From a checkpoint of a small mixture-of-experts model trained on Wikipedia.
Experts: 128 experts in each of 11 layers, 8 picks a token, a softmax router.
Training: a variant of SOAP for the experts, 326M tokens, 4969 steps.
Below are experts of layer 8 (counted from 0) of a mixture-of-experts language model. Rows are named router (the router's row for the expert), up (a neuron's input weights, with its number) and show model dimensions 0-255. Each number is 200 + 40 x the weight over its row's rms, rounded and kept within 0 to 999.
Before each expert's rows: a language model's description of what the expert responds to. This comes from a sample of Wikipedia text that the model never trained on.

# expert 9
Description: Noun-ending pieces, mostly plural s and suffixes like -ities, -ism, -ations, plus nouns like people, members, students.
router,147,254,194,263,184,157,126,283,179,171,273,137,230,210,226,188,249,227,155,144,213,177,153,216,201,234,150,206,238,183,226,137,218,215,246,237,145,226,192,212,197,224,203,204,140,180,161,226,139,195,180,181,195,170,183,270,270,225,169,261,134,232,195,254,130,242,192,230,259,191,161,272,199,198,182,191,248,180,249,235,165,196,170,171,339,243,212,199,177,122,203,153,186,284,170,137,178,212,207,236,246,153,182,195,200,191,112,226,168,234,184,181,234,169,242,228,208,186,245,196,218,159,215,206,241,192,212,120,134,286,169,218,216,154,223,195,195,258,206,239,214,207,203,185,197,149,242,223,175,216,105,184,176,225,185,146,192,274,223,218,155,268,224,223,228,224,227,180,201,163,132,239,195,284,213,169,167,184,203,209,212,230,245,185,141,176,223,159,213,116,199,182,217,235,276,222,112,217,170,155,193,211,219,165,183,256,217,226,169,168,186,211,204,233,223,229,173,205,213,212,247,267,230,185,210,189,298,155,181,115,123,172,194,265,268,207,221,198,273,183,164,202,172,233,185,244,199,150,213,150,303,199,215,138,182,270
up0,190,277,227,204,192,180,163,232,167,205,216,236,243,180,141,231,155,183,149,177,207,237,188,163,114,137,189,196,239,162,195,139,196,193,177,245,273,308,227,217,178,159,193,230,147,120,149,247,243,241,222,249,187,210,192,216,234,215,147,205,192,184,213,209,165,166,208,155,211,165,154,215,153,145,171,188,255,186,263,267,229,236,213,172,241,128,234,214,185,224,148,170,249,224,167,191,156,248,184,155,271,121,171,263,243,214,233,246,206,241,147,245,219,147,192,190,201,164,189,237,259,211,194,167,178,238,147,221,158,215,196,219,211,142,245,155,166,193,242,164,247,159,166,247,185,160,215,167,292,244,217,163,234,215,153,154,206,248,165,229,222,182,114,198,168,195,133,163,212,146,192,151,140,177,194,200,159,157,254,211,204,283,198,283,203,221,276,182,165,156,167,214,201,266,148,203,171,209,211,231,155,207,171,206,176,128,137,211,217,269,207,197,161,163,171,293,180,156,193,236,299,144,265,249,183,170,147,146,278,199,242,239,185,219,241,213,199,167,188,176,242,236,252,228,202,175,253,192,203,231,235,96,188,274,227,152
up1,273,146,218,185,179,226,214,233,160,152,222,93,204,147,163,289,263,225,222,180,242,222,218,246,210,224,168,224,174,147,293,235,135,188,250,142,239,279,195,208,226,211,213,245,194,203,241,218,227,171,195,207,166,147,199,223,228,292,181,168,147,194,183,181,207,187,277,146,185,201,246,251,153,206,195,206,179,226,188,171,184,224,177,181,163,165,282,252,169,196,196,169,233,201,251,233,209,191,119,170,238,286,204,188,228,184,129,181,159,162,239,184,151,243,152,181,264,195,174,211,272,168,223,251,165,169,109,237,241,185,220,150,178,149,227,188,146,268,134,218,188,196,198,160,178,257,255,224,247,210,133,163,256,192,187,150,224,230,164,245,150,161,205,206,235,231,300,205,193,214,220,198,262,150,230,121,189,144,165,119,156,195,132,187,160,163,176,174,271,199,204,219,213,221,208,295,223,206,198,179,219,147,227,198,170,173,169,251,152,156,183,230,213,188,186,217,200,134,131,143,256,257,167,131,282,272,191,198,172,205,213,179,234,255,156,223,261,168,204,250,218,216,204,140,169,196,198,159,196,213,203,123,223,156,205,172
up2,161,202,104,216,161,205,165,163,342,166,204,202,122,171,144,179,252,242,219,226,245,146,150,178,266,184,170,146,170,189,199,219,212,147,209,223,243,179,157,219,226,188,178,228,230,183,221,251,224,233,192,189,202,171,205,187,173,210,204,239,169,226,184,163,265,112,269,190,223,281,195,130,147,202,215,242,189,302,193,209,145,189,167,278,217,219,182,222,198,172,209,199,163,253,192,247,181,215,126,161,178,172,197,148,186,84,138,207,104,218,184,214,171,217,262,241,189,232,273,160,201,204,60,246,221,239,223,251,194,236,135,259,209,218,146,195,178,213,217,235,134,236,151,221,197,126,202,225,226,207,215,208,201,157,203,153,198,205,180,184,138,220,233,156,168,132,172,278,239,156,165,122,162,205,203,239,230,199,248,198,165,250,266,176,187,224,211,186,206,176,229,211,174,167,164,228,147,206,229,238,206,175,143,261,258,140,152,177,125,198,241,193,181,220,166,229,153,247,275,214,243,233,205,188,141,239,206,210,219,239,216,189,122,165,237,261,215,216,261,261,219,233,191,221,160,183,209,156,181,242,165,219,171,177,201,173
up3,224,221,210,176,264,157,185,249,212,229,173,198,178,179,187,209,235,204,212,220,228,226,196,211,235,266,206,169,287,235,206,157,225,247,181,260,132,206,140,199,98,228,158,226,166,223,280,225,224,176,171,263,201,165,147,131,234,197,264,128,304,197,225,179,248,185,263,168,145,116,219,163,195,250,305,193,110,207,182,213,226,106,227,267,220,153,191,209,178,219,148,148,225,223,174,175,231,261,255,155,162,226,195,229,270,201,203,166,149,139,209,205,207,182,204,151,219,211,211,177,169,177,247,276,186,98,219,168,162,204,264,174,206,188,217,262,146,181,207,141,209,174,236,143,243,97,220,217,222,199,111,206,218,138,117,192,172,207,218,216,146,219,173,206,138,188,193,180,157,210,134,139,165,151,200,157,207,163,209,188,267,198,191,231,187,186,167,209,156,196,221,174,235,266,165,225,224,260,281,288,154,217,166,222,199,202,183,193,210,213,260,256,239,176,129,207,219,149,175,207,261,218,154,183,223,191,214,215,238,261,281,183,236,168,151,192,199,148,192,180,210,182,180,160,172,156,199,252,168,145,237,211,218,232,205,177
up4,199,162,152,223,149,225,165,190,171,159,227,152,173,199,222,248,247,228,179,208,201,194,210,196,163,220,289,213,170,237,114,214,242,150,250,234,182,125,301,203,185,139,141,220,261,224,204,183,167,183,120,218,159,190,252,145,232,152,220,199,190,205,234,164,196,188,184,166,191,241,243,238,211,239,263,157,164,136,227,213,190,182,212,171,211,240,149,186,163,205,229,201,190,215,264,163,235,157,206,205,247,258,211,150,238,181,178,140,119,233,219,155,234,227,291,141,179,211,260,218,180,238,151,192,223,131,184,222,173,232,287,187,217,226,184,237,243,202,206,222,222,204,252,183,218,190,159,244,156,154,209,260,228,165,266,280,189,175,220,236,233,171,200,116,239,161,153,231,184,212,200,214,208,201,275,217,257,199,168,192,227,235,199,191,205,242,223,199,223,230,264,197,253,192,249,222,270,207,213,128,180,230,233,198,158,197,92,241,205,159,174,203,194,190,212,149,190,258,121,211,118,338,221,171,218,200,186,164,213,101,178,147,198,243,172,235,160,254,219,244,251,84,114,228,198,218,141,151,200,171,200,248,236,211,201,248
up5,153,147,225,194,272,206,195,140,225,245,172,215,177,235,237,220,256,144,175,252,224,231,154,136,148,261,183,130,221,174,213,188,168,211,125,174,239,230,221,153,168,220,107,225,238,203,276,189,184,202,211,157,213,217,119,201,139,230,230,169,161,202,175,129,220,228,203,252,236,266,203,232,201,233,208,179,221,216,167,213,192,248,211,222,162,208,219,217,218,188,169,159,209,202,162,206,146,265,196,239,232,211,273,218,207,195,159,297,206,164,210,243,168,239,141,192,166,164,203,112,204,127,204,197,225,252,212,192,108,224,218,201,164,265,167,162,227,166,137,233,188,173,204,139,234,218,148,281,203,201,148,270,156,237,165,147,172,173,244,243,209,194,235,180,286,186,203,189,163,287,167,209,167,146,236,183,217,237,210,193,254,185,132,136,169,249,186,173,187,282,201,176,201,186,290,190,221,308,250,313,222,263,187,132,231,258,214,212,253,179,228,205,193,215,198,167,213,236,194,224,187,224,185,192,161,234,207,168,127,217,121,226,228,143,227,217,239,276,179,158,228,209,224,210,171,164,120,177,228,153,240,215,208,286,151,180
up6,123,135,194,251,191,241,247,178,202,154,203,166,125,152,250,230,238,240,182,250,165,200,164,161,115,206,228,155,211,213,221,279,186,180,173,218,124,191,232,230,149,196,234,153,191,157,192,198,188,201,188,230,237,194,174,239,179,264,216,132,264,248,194,135,159,236,218,195,209,226,225,238,149,188,229,186,239,201,223,137,198,149,203,241,221,208,237,180,133,306,239,149,253,246,166,169,169,181,201,192,154,240,227,122,191,126,173,200,169,140,236,160,226,177,204,241,156,196,163,151,216,158,207,257,185,281,183,196,141,184,160,204,248,178,215,187,205,255,172,186,172,191,221,202,124,212,133,181,163,172,176,178,279,198,191,200,145,154,216,136,197,246,275,173,187,177,194,242,169,203,141,241,257,169,205,237,183,221,194,201,255,233,149,190,274,180,185,238,232,94,228,237,205,181,199,218,155,208,148,188,270,255,243,180,229,222,185,222,146,174,244,173,204,111,273,141,206,260,186,173,284,218,253,226,206,291,207,156,191,162,222,188,194,216,224,177,252,133,202,266,217,122,205,219,233,168,255,278,248,193,202,267,161,237,124,233
up7,177,184,153,316,166,190,162,214,192,270,243,216,165,203,234,168,223,193,171,230,199,239,213,208,197,163,213,199,165,228,213,192,207,133,232,247,210,119,293,202,191,200,205,319,156,150,149,128,273,181,188,236,232,195,132,191,176,255,153,254,164,224,168,178,258,180,171,122,240,249,203,189,183,283,195,214,195,211,219,198,192,177,198,251,220,157,283,169,213,232,168,153,184,222,111,220,224,193,203,190,276,212,177,252,277,193,101,282,190,228,175,152,210,184,171,262,209,206,180,229,207,105,185,160,257,143,203,168,242,237,193,266,203,195,162,149,171,176,224,225,206,176,167,196,89,183,120,168,200,152,190,182,223,237,152,233,130,178,241,240,251,131,207,181,116,160,205,146,265,150,205,258,160,216,208,213,225,226,172,203,231,236,227,220,170,252,251,237,156,230,158,244,175,191,167,154,191,205,221,201,227,163,191,156,204,299,246,275,196,184,263,229,219,218,205,173,182,220,203,258,212,215,273,154,176,250,174,155,180,129,192,187,177,261,213,191,218,135,185,165,189,202,119,183,233,197,233,208,156,216,219,166,171,200,248,224

# expert 7
Description: Prepositions such as in, of, from, during, after, within that introduce place or time phrases, plus unit abbreviations in and m in height and area figures.
router,217,218,184,158,194,281,197,163,170,128,224,234,237,159,173,219,110,134,239,219,218,170,156,221,207,184,186,177,141,246,174,147,222,233,249,196,209,166,209,146,157,130,244,213,250,241,220,191,255,151,217,162,223,186,186,214,134,120,232,224,264,249,147,142,173,246,175,168,176,214,206,175,239,170,197,260,153,240,296,214,202,146,157,207,192,168,215,233,141,189,222,204,182,182,183,241,234,159,199,116,255,201,156,246,199,195,301,251,183,146,169,210,235,265,178,157,183,144,257,251,218,137,174,189,215,190,216,243,275,190,206,203,137,228,204,205,176,265,202,191,265,166,181,136,179,191,221,243,274,254,250,190,221,227,177,187,221,147,294,199,156,176,164,112,180,189,275,157,169,171,215,208,197,205,126,157,209,162,238,215,182,130,227,152,138,228,287,241,172,206,209,229,145,304,217,226,211,116,169,196,205,232,279,237,200,164,156,220,242,216,121,211,178,222,175,205,191,209,150,181,217,266,199,208,188,169,179,207,234,146,186,236,143,211,225,163,246,158,198,214,187,200,232,185,116,232,222,259,217,259,155,224,276,232,241,199
up3,214,200,207,214,209,135,183,249,245,252,213,207,239,248,182,228,180,150,234,165,178,123,219,147,164,217,255,226,212,183,156,149,267,223,176,153,241,252,254,184,148,187,197,152,178,177,190,243,235,216,187,161,263,166,207,171,201,232,123,199,236,154,219,207,160,233,201,162,245,181,228,106,159,207,188,114,197,203,106,138,163,195,208,185,210,253,230,245,218,187,172,222,212,276,258,218,180,160,182,176,176,168,250,245,167,228,201,302,202,141,206,220,152,189,145,223,133,227,151,152,203,168,201,187,125,209,207,164,179,287,224,204,245,106,230,186,183,204,217,237,202,198,209,238,225,157,198,294,196,149,197,161,249,169,196,147,200,245,143,261,192,186,156,226,203,162,162,182,239,197,254,210,168,138,249,238,140,298,202,213,178,189,221,153,123,217,174,244,179,172,246,116,207,155,211,196,314,233,155,177,196,246,192,258,189,167,215,209,118,224,209,176,223,186,187,202,200,277,222,132,216,196,158,239,208,194,142,283,253,239,205,250,205,213,246,199,218,206,276,185,271,174,188,176,265,213,164,226,185,295,250,218,245,260,179,175
up4,219,177,210,233,171,240,175,169,173,207,118,177,173,151,196,219,169,217,197,207,195,233,207,183,241,240,150,186,196,166,162,199,154,190,227,214,237,129,171,197,171,195,165,200,226,208,217,210,184,199,166,259,168,170,162,281,213,235,172,200,175,217,205,191,190,237,191,189,199,153,147,212,280,252,184,260,274,179,211,145,202,217,203,201,191,168,223,266,207,251,166,206,133,209,131,140,175,94,205,188,263,207,234,185,270,166,225,212,214,197,274,177,110,226,248,129,283,163,186,241,249,203,259,179,220,250,239,209,187,168,188,202,231,225,232,133,224,216,180,195,194,181,180,114,182,174,287,163,232,152,123,218,136,206,191,184,123,235,176,143,203,282,179,121,176,219,184,220,165,165,171,154,110,165,178,198,203,228,155,197,196,188,186,244,141,224,197,206,169,191,209,262,206,200,200,221,129,275,226,165,253,241,263,202,343,198,214,264,151,235,183,142,212,181,260,226,176,163,184,137,194,255,185,210,201,217,276,186,239,165,94,205,163,115,175,174,231,215,250,183,240,171,250,229,266,243,261,140,225,214,226,126,191,229,178,252
up5,266,168,235,158,232,179,242,260,207,220,200,192,224,191,112,265,196,271,174,226,198,181,235,159,224,227,244,225,173,213,234,213,129,245,133,228,235,232,183,194,263,126,132,234,155,237,161,303,191,257,170,238,199,148,201,226,274,129,251,189,234,171,198,265,128,198,169,258,164,152,189,181,207,156,156,236,167,155,187,161,233,76,220,208,191,156,151,193,203,187,204,191,207,160,235,225,205,172,212,149,186,165,210,191,254,191,218,231,159,207,175,227,195,187,246,154,223,183,201,152,153,125,165,221,193,234,206,182,240,209,296,197,201,193,278,176,244,181,169,243,116,281,190,257,203,204,134,188,183,303,258,196,246,168,270,220,191,184,179,199,234,190,182,213,164,152,258,268,286,261,152,177,147,210,178,211,261,278,180,226,225,200,188,118,171,224,124,156,225,183,221,242,126,236,154,217,165,231,200,158,187,155,98,207,166,146,187,193,194,192,195,140,161,229,222,236,233,179,235,235,217,194,221,196,185,201,226,197,194,222,274,234,218,193,218,149,199,179,208,131,270,194,191,254,160,181,221,250,138,175,235,187,156,252,198,205
up6,160,223,144,173,223,235,172,152,197,233,178,232,154,194,242,222,180,226,199,187,210,216,201,263,136,177,245,183,147,238,277,147,156,205,150,228,189,237,118,246,133,206,219,155,242,183,213,102,153,196,184,252,215,263,290,228,189,206,101,136,291,205,131,205,230,151,157,169,219,251,120,230,227,240,270,199,147,251,198,184,230,197,272,217,144,193,165,224,175,189,185,196,228,214,212,229,236,234,275,160,255,183,213,169,200,207,155,178,240,174,243,203,211,262,232,188,160,223,173,197,240,132,180,139,226,270,123,236,201,213,180,210,201,187,199,207,177,244,202,226,116,220,191,237,188,177,198,185,196,153,233,115,169,204,191,205,153,240,234,184,206,221,210,155,303,197,196,207,197,184,246,220,240,109,206,182,202,116,289,181,198,186,136,100,167,173,221,193,174,232,216,226,205,217,163,243,195,220,226,173,244,179,225,229,160,207,259,258,213,201,131,230,182,251,170,196,256,185,182,158,165,130,146,174,249,256,154,203,191,241,171,148,244,210,166,102,229,142,262,202,147,232,125,215,156,182,147,223,181,265,203,222,171,182,169,236
up7,215,64,157,276,322,179,239,200,137,174,247,199,214,244,173,103,177,267,201,224,76,191,235,206,243,153,241,210,192,232,300,201,187,180,229,175,195,223,161,124,196,240,148,175,174,192,198,213,172,152,221,262,188,192,197,211,250,215,205,199,184,154,192,158,182,249,204,142,190,223,240,228,215,232,178,199,267,216,210,225,291,149,190,126,204,99,125,226,215,164,140,212,225,150,226,150,150,196,243,156,244,162,221,180,193,281,258,238,153,258,214,168,212,225,222,243,227,217,227,129,190,158,199,258,205,193,217,101,228,168,204,254,202,192,231,258,209,144,233,203,169,198,186,213,228,170,150,213,203,220,215,184,136,150,151,231,143,202,168,187,217,250,225,208,212,172,168,225,164,216,186,213,210,204,227,173,187,316,243,250,200,189,190,217,152,263,204,199,182,185,199,241,290,207,144,161,170,193,197,165,148,201,257,201,213,237,167,220,239,223,139,240,169,225,254,211,244,196,257,196,271,165,177,112,237,211,185,208,258,147,149,144,189,138,244,210,151,210,169,201,218,215,242,181,242,211,213,207,144,205,204,231,206,186,175,257
up8,257,222,201,247,221,183,192,223,134,100,220,234,158,209,264,244,165,246,263,128,207,197,206,153,252,183,176,208,210,260,198,235,131,217,217,195,175,147,250,175,221,168,177,176,201,147,262,171,246,182,160,218,211,266,224,135,191,214,119,217,209,260,202,138,199,236,278,204,213,220,206,230,96,202,205,225,226,248,218,289,192,229,223,202,282,185,155,223,191,269,206,264,193,225,150,295,146,170,260,210,125,213,130,233,225,183,135,161,182,187,218,165,185,255,301,228,195,170,165,174,289,75,223,218,177,150,233,154,194,264,203,252,210,238,223,240,120,231,203,150,222,202,232,217,162,246,156,211,203,217,177,212,198,219,217,210,183,207,261,229,197,231,142,162,221,260,174,251,241,186,204,197,182,176,143,219,213,147,248,203,205,135,157,211,213,176,199,178,149,216,215,178,168,215,192,150,204,196,199,203,196,239,150,172,300,262,164,239,98,157,214,230,162,225,174,203,219,239,155,217,252,147,173,156,154,194,242,199,240,293,234,246,154,170,225,175,166,191,171,200,196,195,203,169,192,193,249,251,168,168,184,141,230,142,217,168
up9,190,180,118,212,186,176,199,226,141,194,188,192,146,275,226,162,216,236,236,270,268,223,163,160,256,170,251,199,140,252,183,180,198,154,217,196,217,195,162,209,202,212,208,215,162,244,197,197,247,95,226,274,198,205,112,240,233,248,270,200,181,255,160,243,206,236,164,211,192,169,226,201,217,145,163,169,218,161,207,226,248,242,194,181,165,195,167,210,145,139,147,219,183,226,171,258,156,275,208,247,179,196,166,191,225,159,159,224,247,282,200,138,190,198,252,224,131,182,195,205,261,171,220,129,218,173,222,219,121,169,159,238,235,161,165,287,195,158,218,244,189,187,142,259,117,185,184,146,186,290,147,223,158,286,227,196,162,292,165,169,276,180,240,154,203,192,102,162,218,181,248,202,199,217,106,187,202,197,208,189,227,178,187,195,114,196,213,267,152,230,231,260,211,212,234,162,205,246,272,189,101,199,189,185,236,213,167,196,155,210,212,265,209,218,194,171,199,192,232,192,212,211,239,167,218,294,156,248,178,132,190,190,175,213,290,209,219,245,250,173,217,245,217,257,185,242,115,172,147,203,231,195,231,200,177,209
up10,238,179,180,189,162,171,229,275,156,184,168,234,220,256,173,239,283,177,208,214,222,170,211,157,188,171,204,166,283,240,262,131,147,176,142,185,155,214,258,256,167,120,195,198,243,245,192,180,211,188,253,149,233,203,218,287,226,191,210,211,212,196,165,198,224,212,214,200,229,160,184,208,137,243,145,240,208,248,198,202,209,182,180,161,219,179,166,206,224,193,112,251,235,201,266,254,222,201,194,223,180,162,219,116,136,183,159,143,142,194,143,247,234,244,196,239,212,192,229,216,234,234,206,282,193,185,271,237,134,195,174,203,242,201,170,146,151,271,160,145,189,194,155,190,226,137,261,187,167,173,239,188,224,151,141,134,187,167,181,172,106,181,153,158,194,247,209,301,203,181,207,226,193,237,171,156,197,182,189,190,231,284,217,147,173,207,290,267,152,185,174,176,106,252,216,150,168,232,243,200,268,203,146,202,271,199,237,108,137,162,197,172,244,170,192,192,205,293,175,207,200,184,182,220,148,189,194,216,197,161,254,188,203,182,191,165,152,177,175,258,188,189,169,203,294,143,247,258,278,200,245,115,167,225,193,230

# expert 41
Description: Pronouns and nouns that finish a verb's object or subject, e.g. described it, calling it, him, them, students, songs.
router,102,163,209,244,258,136,235,205,231,242,221,140,245,284,194,164,244,208,162,227,138,217,199,172,177,146,120,249,231,239,227,151,218,219,200,271,224,218,211,229,181,137,232,207,186,147,157,255,146,218,238,183,243,211,189,208,176,325,172,223,161,148,271,211,149,177,201,182,190,151,204,199,275,198,140,171,240,139,206,227,285,286,187,219,141,227,234,214,148,212,196,189,123,250,194,187,125,194,187,224,227,174,223,215,166,187,169,295,160,216,195,139,207,203,222,187,216,185,234,156,239,268,191,153,196,194,221,239,192,230,216,241,205,185,215,187,140,243,249,218,152,285,205,213,229,201,228,94,220,232,167,246,186,251,224,155,254,170,140,189,151,163,223,220,204,222,238,185,115,241,176,216,167,203,157,161,163,129,171,191,221,218,266,239,196,228,256,183,208,155,192,207,280,279,221,140,154,194,218,177,176,192,177,196,192,219,227,214,196,229,239,272,232,207,280,179,142,254,218,174,205,205,187,273,245,196,176,229,262,253,162,252,182,227,201,154,197,120,199,228,202,242,228,235,169,156,170,239,189,126,220,176,269,146,185,151
up0,239,138,245,265,246,164,214,173,287,247,225,132,195,195,182,216,201,205,203,249,243,225,200,197,214,165,224,163,153,221,214,213,253,205,235,166,251,234,207,258,295,218,112,80,250,155,127,268,164,215,229,184,187,165,251,238,203,233,265,186,147,225,216,218,159,206,216,257,246,179,144,239,148,250,218,175,298,241,204,143,219,184,190,221,185,228,132,185,221,233,194,261,154,195,263,128,178,155,203,190,186,163,142,187,206,213,182,270,155,171,170,221,147,190,276,223,163,93,208,132,249,195,107,175,215,217,174,179,217,165,194,162,191,143,227,207,187,252,217,236,167,218,181,210,168,184,190,253,221,228,172,185,194,182,205,175,178,223,206,248,205,197,174,264,255,177,229,249,203,237,60,216,221,242,181,178,186,140,173,178,163,164,230,167,196,180,164,148,189,181,237,215,214,205,139,251,279,198,210,152,230,179,120,153,263,178,203,194,182,255,205,121,165,222,212,150,198,180,147,249,238,241,211,173,202,222,164,259,238,129,180,233,181,185,225,205,190,189,143,209,214,192,211,224,207,179,233,121,216,199,235,171,221,103,119,241
up1,200,180,233,188,199,186,190,155,195,235,143,93,211,248,108,189,226,234,252,253,244,277,156,214,229,131,154,133,181,179,200,138,257,200,176,205,186,203,227,206,198,175,176,266,163,261,191,208,176,172,147,193,194,166,147,223,235,210,143,199,240,244,221,196,182,239,167,235,167,192,271,151,173,175,149,241,233,218,205,185,156,258,231,129,131,230,212,222,245,272,121,173,198,153,244,233,201,219,155,224,234,253,176,142,155,231,150,197,197,154,172,223,278,160,153,272,169,251,115,188,204,154,218,245,216,197,179,201,247,218,207,184,187,190,216,184,171,226,170,254,226,173,229,273,156,168,209,204,221,242,224,211,194,198,205,153,295,172,182,220,156,197,246,266,180,204,171,168,268,204,153,206,226,207,223,168,250,149,233,199,249,199,211,215,193,187,238,137,224,151,206,192,205,184,204,182,214,117,221,153,240,217,85,159,213,229,122,140,221,249,234,196,105,189,167,170,219,199,248,282,219,205,196,200,299,273,205,240,138,195,248,211,252,210,203,209,261,277,181,275,115,208,163,248,169,163,180,233,189,215,132,191,142,191,193,148
up2,261,167,223,240,167,199,219,150,213,165,162,202,156,204,157,195,201,197,225,255,163,262,279,224,171,171,234,210,227,203,272,229,165,193,163,218,135,180,165,216,201,220,148,157,231,221,192,132,158,210,277,188,269,129,209,233,211,175,241,259,204,198,265,207,306,186,214,173,137,167,210,198,204,207,198,198,234,269,211,251,167,172,200,175,181,214,97,158,160,253,158,182,244,198,150,107,217,131,208,230,165,215,204,146,279,225,162,186,252,195,208,162,214,203,304,219,205,156,233,195,185,250,209,204,224,162,163,144,169,201,207,243,157,225,165,247,214,172,114,267,212,207,188,108,203,132,149,229,192,148,227,176,190,187,166,250,236,220,190,193,151,202,258,263,175,287,222,219,251,151,115,178,208,242,203,202,181,156,183,170,138,183,237,235,230,202,197,163,273,224,208,164,245,228,209,236,209,245,88,174,169,245,259,140,157,161,252,166,174,208,272,226,207,215,183,155,224,266,132,226,176,255,218,210,210,220,193,238,225,236,185,129,182,227,234,257,151,289,219,154,216,197,254,200,231,168,290,160,189,191,162,241,193,165,219,224
up3,204,211,200,199,184,193,296,175,189,119,193,160,218,278,161,138,166,222,218,119,151,143,146,220,201,216,212,201,174,263,265,177,141,159,199,221,169,240,178,154,170,221,190,207,173,172,139,205,187,107,136,195,122,199,170,252,185,167,269,286,195,190,244,195,236,230,168,226,259,175,246,199,169,281,292,202,269,182,228,165,210,187,225,277,179,139,160,157,186,112,224,168,243,173,165,155,163,226,210,123,216,201,225,267,220,233,233,204,172,276,173,155,217,283,126,218,202,233,224,236,217,177,183,179,167,180,207,210,198,218,211,140,230,250,195,242,288,159,197,225,206,203,249,188,167,239,193,198,222,200,194,172,211,248,249,187,218,240,222,244,216,137,300,228,181,198,235,187,172,187,183,173,185,248,197,155,217,198,213,221,221,194,210,261,168,227,229,236,182,248,113,227,192,167,151,187,224,189,249,230,269,248,160,232,228,148,215,160,150,159,242,278,234,232,208,105,242,197,199,188,179,147,190,149,211,127,156,193,222,127,281,266,172,179,238,243,148,138,204,212,193,173,183,226,199,184,218,202,209,116,202,135,266,246,172,212
up4,164,241,126,266,182,136,159,237,177,173,215,199,214,177,205,171,202,179,183,201,230,253,160,211,252,187,186,176,175,175,243,218,212,190,207,295,217,206,225,249,251,187,285,205,139,185,250,201,268,179,265,256,150,225,100,256,191,184,200,198,175,204,226,201,197,233,215,228,208,267,202,131,186,147,152,188,225,276,193,269,289,241,252,216,216,161,163,164,143,171,181,202,149,191,236,139,175,284,159,183,202,187,202,207,198,157,113,187,159,219,199,196,174,191,242,178,208,185,198,244,238,205,147,184,187,196,171,240,184,206,140,222,188,201,202,214,204,122,207,65,288,142,254,174,243,245,238,201,162,163,222,210,150,241,217,213,195,244,265,202,187,214,240,215,237,207,139,215,142,186,187,216,153,223,224,276,219,168,206,232,144,138,243,254,208,168,184,117,226,206,225,243,236,125,242,151,234,234,206,149,157,209,233,229,124,182,203,161,260,160,169,203,159,159,187,272,191,248,223,173,148,175,252,242,238,205,162,126,227,155,156,218,158,264,324,141,232,209,266,193,201,217,187,184,247,240,186,218,170,152,165,184,242,146,224,182
up5,201,247,219,159,262,195,280,207,230,190,195,248,168,201,190,182,150,210,199,167,198,172,132,135,196,178,245,140,220,178,113,133,209,138,193,201,265,224,174,202,187,224,190,248,185,215,227,295,138,224,158,202,153,166,259,237,163,217,209,184,178,151,222,182,156,192,196,242,229,253,203,209,183,166,196,180,256,118,227,165,174,258,165,206,236,193,191,205,135,198,168,222,210,210,260,213,202,192,199,250,255,208,187,252,209,187,312,174,242,277,146,175,227,135,113,165,153,199,204,179,199,178,142,155,141,183,176,292,152,186,257,221,200,261,236,149,193,267,183,198,267,219,206,266,208,207,169,227,234,284,211,150,251,173,143,155,188,204,149,203,167,133,140,182,222,165,196,135,215,208,250,214,170,219,154,191,190,147,227,221,188,276,156,192,160,179,216,230,163,224,209,159,213,275,222,210,202,232,184,212,267,210,238,202,202,200,146,233,172,230,226,273,207,209,178,106,185,251,183,179,291,174,135,180,125,193,209,146,211,140,271,178,210,147,222,175,141,91,204,168,188,248,189,253,254,235,137,231,224,279,244,202,236,211,184,225
up6,188,240,166,184,189,192,156,223,171,227,226,166,213,115,141,209,167,275,298,180,195,142,175,243,183,167,186,290,188,196,313,179,216,125,185,223,207,281,171,196,224,195,186,228,197,240,172,232,227,248,225,180,204,204,121,180,221,257,315,148,203,228,249,215,171,169,252,262,181,116,134,186,172,220,205,223,218,193,195,199,175,221,228,232,191,240,206,223,246,140,187,192,187,160,207,198,133,191,173,77,137,179,253,129,141,218,245,226,83,144,206,229,176,246,183,193,204,214,177,208,241,208,162,172,211,197,184,216,266,177,218,205,174,182,270,217,267,217,203,214,177,180,244,213,226,185,260,213,212,233,216,235,280,163,138,138,222,284,157,164,176,247,196,169,185,172,245,178,290,214,187,234,161,234,258,78,197,191,280,171,185,265,200,196,162,199,138,149,196,165,231,187,202,148,211,282,151,126,168,190,209,203,218,217,144,227,231,206,170,209,193,218,231,168,156,180,221,168,181,197,218,122,206,221,231,175,198,240,191,253,148,226,148,151,204,112,231,208,212,211,192,229,159,194,257,152,237,264,216,205,190,188,236,190,186,184
up7,211,176,145,175,246,142,252,239,184,198,280,175,187,217,239,226,241,148,191,252,173,209,230,252,114,196,237,204,274,278,231,222,278,174,197,226,244,225,219,210,257,221,218,196,228,172,130,203,265,171,177,308,128,205,229,222,263,253,184,221,209,92,265,149,189,164,190,162,148,177,219,203,112,186,230,172,185,182,181,171,236,211,217,180,205,179,185,133,183,206,265,177,205,232,131,175,128,266,150,205,230,105,126,214,153,175,118,135,203,274,163,194,216,191,212,232,146,211,254,238,222,167,127,155,195,222,184,187,203,229,151,233,190,139,177,200,192,258,170,177,228,270,256,154,215,231,236,171,199,182,230,224,141,143,216,189,181,193,233,238,211,169,217,169,242,199,234,188,175,241,191,187,156,207,191,235,237,205,139,166,121,151,175,183,207,256,203,227,239,190,152,213,282,130,177,212,182,158,200,145,199,225,225,212,192,202,177,130,208,200,199,205,155,130,158,175,157,280,122,260,194,174,182,207,163,230,184,220,174,224,228,222,180,184,279,268,195,171,297,238,227,173,258,221,199,178,142,256,215,160,148,191,239,223,166,232